From a checkpoint of a small mixture-of-experts model trained on Wikipedia.
Size: 14 layers, width 384, vocabulary 39045, 160M parameters.
Below are experts of layer 7 (counted from 0) of a mixture-of-experts language model. Rows are named router (the router's row for the expert), gate (a neuron's input weights, with its number), up (a neuron's input weights, with its number) and show model dimensions 0-191. Each number is 128 + 32 x the weight over its row's rms, rounded and kept within 0 to 255. Numbers have three digits each.
Before each expert's rows: a language model's description of what the expert responds to. This comes from a sample of Wikipedia text that the model never trained on.

# expert 5
It responds to: Word-ending suffixes
router:120096153139072173113144168119090123148125064180109152098136139162178097143125162138135139106082157099078163108034101102132098125170150106097125126142156066084106139144093188063124177129163080149072137118157097092146134132138146120063141088066122162165182100127143135140124123108193165109134155135153116128191116131142141142061148102124166145148095105142118079126201105104069131087170136141143097151118116115181143123095129116147104091167120153106144139112129130172179120164170132152130144112159060163146136118093109083154118132143135138138151171100121141135136141163111153084
gate0:181107120112104193135106150146163051107104133106130093137066148140051121092147122145145175073093110189110153101088136115106098155122149114127135122111132082145177162148147115110156124111165116158130156170127168157146134087123129107137171185118128192134124076080150124137123073082097090139120143106150142144102156161172142081135181108095090056120151146094127140108135133055127084120103175182179165128086159085095192143083159151054135087070085138175063114169097128109121144150154111141096126115079085132099088109133099130144090093127095094125154165114160155192114099125168133071
up0:120128054196122119152100139137165132096108109130094136140088148096098131146157162162114117044118140153115108175153123063162123190161148170117158166113143127157114178123113093142150130151187181106140107192122128134180157149096128139094096149204109165088116147177122130105104128110124017173102146154103118088134157100176089104137125113134054112145135146102121125148143154105122110107126112117111179178105135103105145082117119196067137125077103135100104116122122153113100148095129122110150105138156137089073137097131127087097182168074131149157127163107122147106134127121186202167

# expert 2
It responds to: Units and institution nouns
router:121165126166151144089191151133163142137155162122191176095140060098148159078147146107132101135144105109090128093118128072127117138115141156164126126118132181082104170146175112134105114159104076108167110157174179168086089139096141101158137150154123096065181109141122129135087092115077094152098058071142093086121082157052149130178165135074082117082117060119051166177132135174109187173177112145134138156166165136150129153116151153070141168129094112075135114098152103092141123131170116104165160096064165149094167135135089174093090114158152133186107162132125137126160170101115140219
gate0:099128097085061156131068184071110134073153083151102136144085072158113053108145129089167117145117123092129135146084114140150128172183100169172100130159133121141130133173090142144110113113143103103108093141106102157125096073113176125118182090091123129129100177108176089189106121130155123150083131121106139111108053143139176098141105184103132166048185144156108115130119153106121139159102177144103091132169152132102071163116113148172105149088132110121137205122134124136112113137077121179117091154152120061110105167213082192148113133154144135152111132175107155119168121129128119076
up0:092136146131075091102114052169110127139100170182136115134128103061107131088143135065130135120122144177116122161139104186163102152087104112109140121119189142168105111164140122105143163101146084134159090151170144121154108166106154132133129152106164150092157092148107085153133116096133143101110131159112108166140163101184145059139103081117127116106107134130102111162094126133118071067175082133120067155109146108149137103170141077084138091081103132055188171167139134096115184114131154147100096123134155111051130122016150143139097117164164156129061174136103130116131145161118121155

# expert 10
It responds to: Of and relational prepositions
router:121115127148144139148148126152116135117154182163075145177163140152092077180126113189070172110082136125174112134161133138108169195163140094099113128139128113157141109095153123149146117127179138104138070079110112114158119110105101127135120121131120157124123124101133141135108148205100113147135088120101086135088145143108109134147116107171066112061159136111094155080148137116152118081147175121144115175099132136106064142140139172145151174047107132079079104167199165101140164197190171144109099153175180091138046153092128081127154171090130089152117131095139147151102103100151143115
gate0:130189111089157082187146174098063138123163103101118085094185085141193108140121186125124134113145104130114131163186121075138124135102069083117157097139152165095120140067137111102098136136144131120059102160159137101186157077054172144124141075085129144122083110083121105087113086101161237137154132110083139137169118128118134144127122093131088148133160138097124123127137118114137155147096126119049108113063068109138115074123141058108111112132136110107152154195078133172132124177090108102104163111136110152111119189135111064087097151075115166088161123154146116142129169145066097165
up0:089120159106141112088106140136114100138110153087123143132143112130134141113105133101152182121140112113084132201158100071122105175120092144164149122124124176142127169132095109142122071137093097117096138126129119139062189125081120100127149162052088170160119088116154147139156152115164187119137124154117073118119116128125127116135161104112147126165087079119149141090187092095127125158088154218117112137125077124139105092141185112106052072148203133101156162173147135114128095129202084111135116107111134099150093137124134134137079176138163191138130131132132121171103115123129104130

# expert 15
It responds to: Mid-word fragments
router:139131129114104149149167164163144117129120124147129163156071098129147111136162133065080191131084166137172169140103095142130134131170164137085135106108123112111176181169141100076074116151169129174148104164114154166112136120115088138068127143112137102125183153123123105130123157155129098098156118141080141143116115124136110129111128173093062091138084167189139118074180126153122142152171117121143138106116102160086097110126084104106084131088123135178152127156094075183159149075153088164120104083119079151132113098151145107151105148154129159122163144134164113102149111148177124146
gate0:164150125132163129144070140161210107108163136105227111095152097120144091080113098152168104118103078166142167120142152123138119135099156142170150107200145139123077146097180111148186141160085110112108137196151063099101101109107213136090140176153107143089181112124128092129140124100136152181157159111153155063154175094164076097211129171096145205111121185152121121064176061132143140122107150130093125135115164109104112111160138147160080117127066155107093067088135090111198172089086176133090144110125102143158098108127155133127094109102086138186154130102118139093174120120192122128
up0:122109104112116154099095099123127110053108122210101134127148142121109095131161074116084167092144117092121123141148111127185137087082157097107099165103101127107123077145124105075148073128193126126156133077142160100122103099138096170234142148158180092101101128121117167133140119108171162079065106128134088162128084112130209149119106092122088123111169093089186134130063197138214101101150139116142159107122096130102120109132144095136079167096147140147104123049110152124067120152139103111168113164144186128112170139161152166105120086131151104060110133177141152178111148147072102095

# expert 0
It responds to: Locative/temporal prepositions
router:160081138154136126196112123149141138166107154189090156099173129114108133175096097160066147144125095145103107166148159119095143093136074120141122138137175135121160090126051140136184130150130181104175090123129115129170130199077171127162114155134081120135075126128117144105046123153114141188186154156086156095106128146093130150169136166169138183137118121119124107154137145130107107132133096084117137150123072184122199072164145107131108139115094119115129169037111133106121113129043125120141168189061142117105109104127098112137158140133160116192078120116140118146148139117097124114
gate0:118044115136101119147171073206157070119163110121147118136120110122150083088111119160107119097072123088147086150127083137143109071174122128157130119111161135130117102171124131135130114132107163136125118140134098124105133158125155078104112117149124149119131159110082144153119049126157147145136170111026111173138163118164092131168087117196129118154122121154136113115084128140135117097162095178142149057138133112129100153151027148150103119152162129165105095124121146143114117130136094156132109097126193178120129146164151172161123114153153115126154108155158138094176145128183157130
up0:074108173131131050120181105178129078132107143135142153122108126111149116100142164145065148052116145180187157158152127096060107156134127102081143181130155224118090084162116160140132185077153176096072180131158145116116137201110107082124114128040103107170077207074070118170117144161184093121172136139066111117144175143133121132162106119160119079125140151083097100155145151090130101139103113158155115068109117122093094138121108059101131139085139133114137133138105087109115118097102135078082060134163157130114153105085174161096147134150168120097097136128099163134130189124101115099

# expert 12
It responds to: Word-initial fragments and prefixes
router:102138173106182108110065111115092067145141115111189099110126180117149142103114095157133102128111126133179074140169108159154134093173181119128144120126120141155164100155167124153186082124150134152169201121166125134142094138113123124176124183156117138125075117123116092116180126121138134161077113159099137162123111167024108149162143095109073104153149150126127145141133112084128184164068144112180144090117132144120091125124123112085181131141134082141133093222081177150162091098090107142078083152150099050100166132147110165101122065117086131121127100179108103108154120105132125148
gate0:124119082127129114130128128190137142095061090118103104093141109079157147166176131113157129100139191111147157188121111194166081132087192157122155118150146109102124091070107137146197165149170106132159095087080078127101101162118128117106150122178126135084126155176090137146158081116101178163127162144109126110215114072076109105111139154126122106132174173114148146143092165187092120172111153102129060087066120095099163120126087085167134101121131116061122132096120101138154120191152145076102142087127106166101089114145117171182121145138144132161102156174087124100114152113107130108
up0:102152132158130096082147130161130149156094044144151145148114071116194158182140154107157127100147129122107155168121143137107096143100138200148147154182076125121144100102160145115176163100138106116105115096116081118133104145115122146129117134163160137051073116092095126134100138144067180162185111112087133161219135108070121181106149202126132188121135146115144149137100158145109089155108206123079002091107106101095161111087147144163114132119149129076111127145122091118143162152104153083100158088123131165080096136128113117100152110138139110160166151144099196067096118096122139065

# expert 11
It responds to: Name-final word pieces
router:110119124106163120154183063022097112151135081098095149076089210185093192175177163177129108053104111149124131119121095157160105107097126127146123156090098119151102161150126124119187089090090126160155181131102111061145154041107100150100149133102130111133094114093104147202195117105141115057133184172137119160147093085153182122069123124141124118147124136069161193134154139109104125163090097130145118120161143120076144153068164179123128124133192109170106161129137123090143107190140120123093083111163129113138125093126188134140121151146128114123139085127151167100136135174103092107
gate0:109100123132107181164102116143129165121106128112093130135122129109152147135159168194117088085095124129163101130197099145092137191132101093118105143117078147146127134140098159166086096115111125141119140137109090161157117160126112134118134120110130151132200150082118112120146082152099105143102147130164118068146156181139137156155104096088123142167093156099138164106135190129106203145140168154088157145119097166161129139101183090145149104107113175137153166103142126056067109090128094128105103126104090114156101114092096181130123161122157123143045087184125181167083132058076151114
up0:170095094071160125170116139156116058080139126111144123082096139120113155071139082136100064179174098171099164080095117074122097109153115156072134184110155130171152116144119065101080160123100119135123089118153173139126154127095094108158109156156109108119126153136114114135112094106116111150096108125087081210175136119149142203111159069099114109143141169110138153074175119120149091144150120127116167120170134172117174117130146173088115155129112144112113134144086136121150127214219099092112123122082117145097167128105082135105126146182168111077078149140144147119148132080136165128

# expert 8
It responds to: Semicolons and list separators
router:167183135109121179120156075144130106106090155114082118124139106080094171100154140082103150144184134183174178098117086090114103056101124154102094162146108078118096129099147112101106147134094110092196127100090127137153185107109156167126142123170171121131121084189179106098101166128097124091190071078168148117105150122137109163135137093094156105068123071172157077094100120167143115139115124101104170136124176100108148158148155145156055116164144140088127172116085181138135148128123091130113072141108129172174121150152181105129150135156087181095070134146165060146150131110139139124
gate0:210135146148115168064113075080114088066119154092147103123098105161098131171176143131090137172145179119128134142097157120126116157108175147124147124113094126153140135119108128039094102163139175152102099127131087127189151043154109181119086127177138143105138116126102147157107108112133122144161149163131144155106125083159115074121115133204093116137097161161142171171121069116111083162107087122113091146116108141148173182110140142077123139181162104125132145178058115117075117090112109113121134105109146160169129082190139053144098113109120111112151139123164007050156149085139107121
up0:106138108102137113147129203164151159149152123126136117159123124155141062051088155065125134134135131117125104078129109132139075162179163134154110190101147143133125097130129084187124114079142094070191146132153116157107143155173098106123118129138172182163139137120162133141130173147125134098083110130169148161126161119112112097125126061099173203147040147099138163105093145160143139119116174147143123104141130136151081079179106131169123148103106148084143161089133131122146138146144153169130131152117119142125103124148075231086143130099098151148103075095077185205110118159143168133

# expert 6
It responds to: Coordinators and infinitive to
router:163109100103148092077082098167128139034118157116102146189138118114116122145140087141144087184183185185124089157175158130135132069112129097204123133147135124116090142164118113193160090150131144084080097089084120149155163183123164084178153051098140161168118072152132135117126166179151087103118107188109078114104156127153155147151117101138134122134157154161179162154131092107118096105113159127060120103083148138133159139108146112164124080155133150182121108154141102090086126128097114119104129086167114107125137108132144103094100116138109120154135109152102095181069131155163162124
gate0:139121117080083122157089117169091109093124043114127173083119132099171193097093137135114107122132153122166134163111086139131126132161120151148127075123099124076137080061145124120169194144139099129130123149104147149122070138068123120135154146106085172111055144142144089115152087095123072100157154163085132061134123122180191152146085098127213136141123095152175067116135125192106203161160154147127118151094138098114149176082073144130161087112127099187153184082097109163146085138094111130177156072138146085106103112142194131127126109171136136118135117124145078162127138101109134076
up0:109136131153123131123109141137134185109088125144131108126106141192160121175107107058113121077171086097168118203128112149094151210137167107118090112129094138140151150172145155114172167090096102152138123146157176093148163126122145132110131160120126152127095077153098074175117096118120132122088110128145114174121089180109124132106172119103103117150079120155141097122133152120150156155122185153120145140080111146155129093157178119150168124133137117110178100165101113095129104147117128120105115164129141106075217204133153136158154117116065116124150180109072148140117174134123121050

# expert 1
It responds to: Opening brackets and separators
router:093103135112131091103108131147090132095131156159117070115149140159145127102112161133136141109123140159121100112097157092159112130130115159145124144089147109179092139044129104122091091082132149152201117145113095157143178118175133160142149124170186221089162126115154154108203143064103156080100178173188154156107148103159094087127137192080173162108124110173137114085056104158104106103062164118107142073077127122136113086097195107150117162101091106143086119070137139097083157118085112169125130138100137155153073113155102131161154096157120155110132082122118162141124077093116142118
gate0:124138123105127133094062099128083159140124125157145139153096080124160143147152152124170071150182139130152140128132192117121137153153121119132178064127154069160157126159111110152111142117062158117111180130107110173107108148156116167152100180127071123107080096165109128104164136159172124081124152145106087172115129126125106134166170113146119136106103156090120127043138175149067089146148131120133138130119085116162142115172091134171134115118142142130086109105147052134128102085158110091130131122113055111178191124136104136145107166112107171086112108046109204083176110077174117108
up0:111157107114130172150106140169151176169117115109074143124136022121124161162103128130136167156091095137091118124197119085122163075117142158143148100112134147122124098134086102153115146131073153112093123168096068146148076151104133109172120133115067136130112152130138156084113135096139131104150153164110097168090097118151145106155122088114077155071170136152090153086162157100155087150098133115124063157122112157126102206153170136135130140218078143093090147112169093085058165066126140118104104140178059098167141089160095151134118144113127121138119120045073187131211122134180085140

# expert 13
It responds to: Table and field delimiters
router:104132088145082091108094172169144106101138122077167091163125072061153126092120103112098129091145134116100094117123138182113128183110094140103139118133095160123122123067123132158115121136152133171074123168117156113112150099152171159138112139099150100167140113184068087121131147105128035124076155088137111154119157156143101147178152076211140095155164160044132078101114141123137137138146132105076136191164126115153113108149072112123182064083142159195169065092162165114119136062183182102145138104152120102125107133134125179157151128185161100123148135097139105079157172125122138139
gate0:154147107105117169126066116166131103086129157107127140105103162120118100154157101195121127192125123169117161133131134141170064120136100114108103057130091122161123085176127087151126162176169110128098149176173195090114124185073099176155141099127070151130187168170093110094142107105148141126145164095075132142147137117115096111112057198132139152079238133188096137086176168139097185135089137124123201121146156128102092078109121140109070139125113119133155155157103108158139144115116156117136082118095087144152150138105096157136117144170132128195138143124119089067112130160115141155
up0:069123162115135088152184136115148149122154041124093092186130117137140202158117149114132110116116148136124101161122051107116185101106134151161126157170078116098106161094147088120146115109118122196142130082104118129146124096166147124115135170138153145148101128063135133144103094118124109066116075132165153096104078127102109163118076121166142078140046131070156076208119109123134148142118133208105154134152132121133145148133128197135172176184118120086108108123156180112114111185141105154092101159180145133193091140145107172094138137120132165141154148173204138088204093154146189106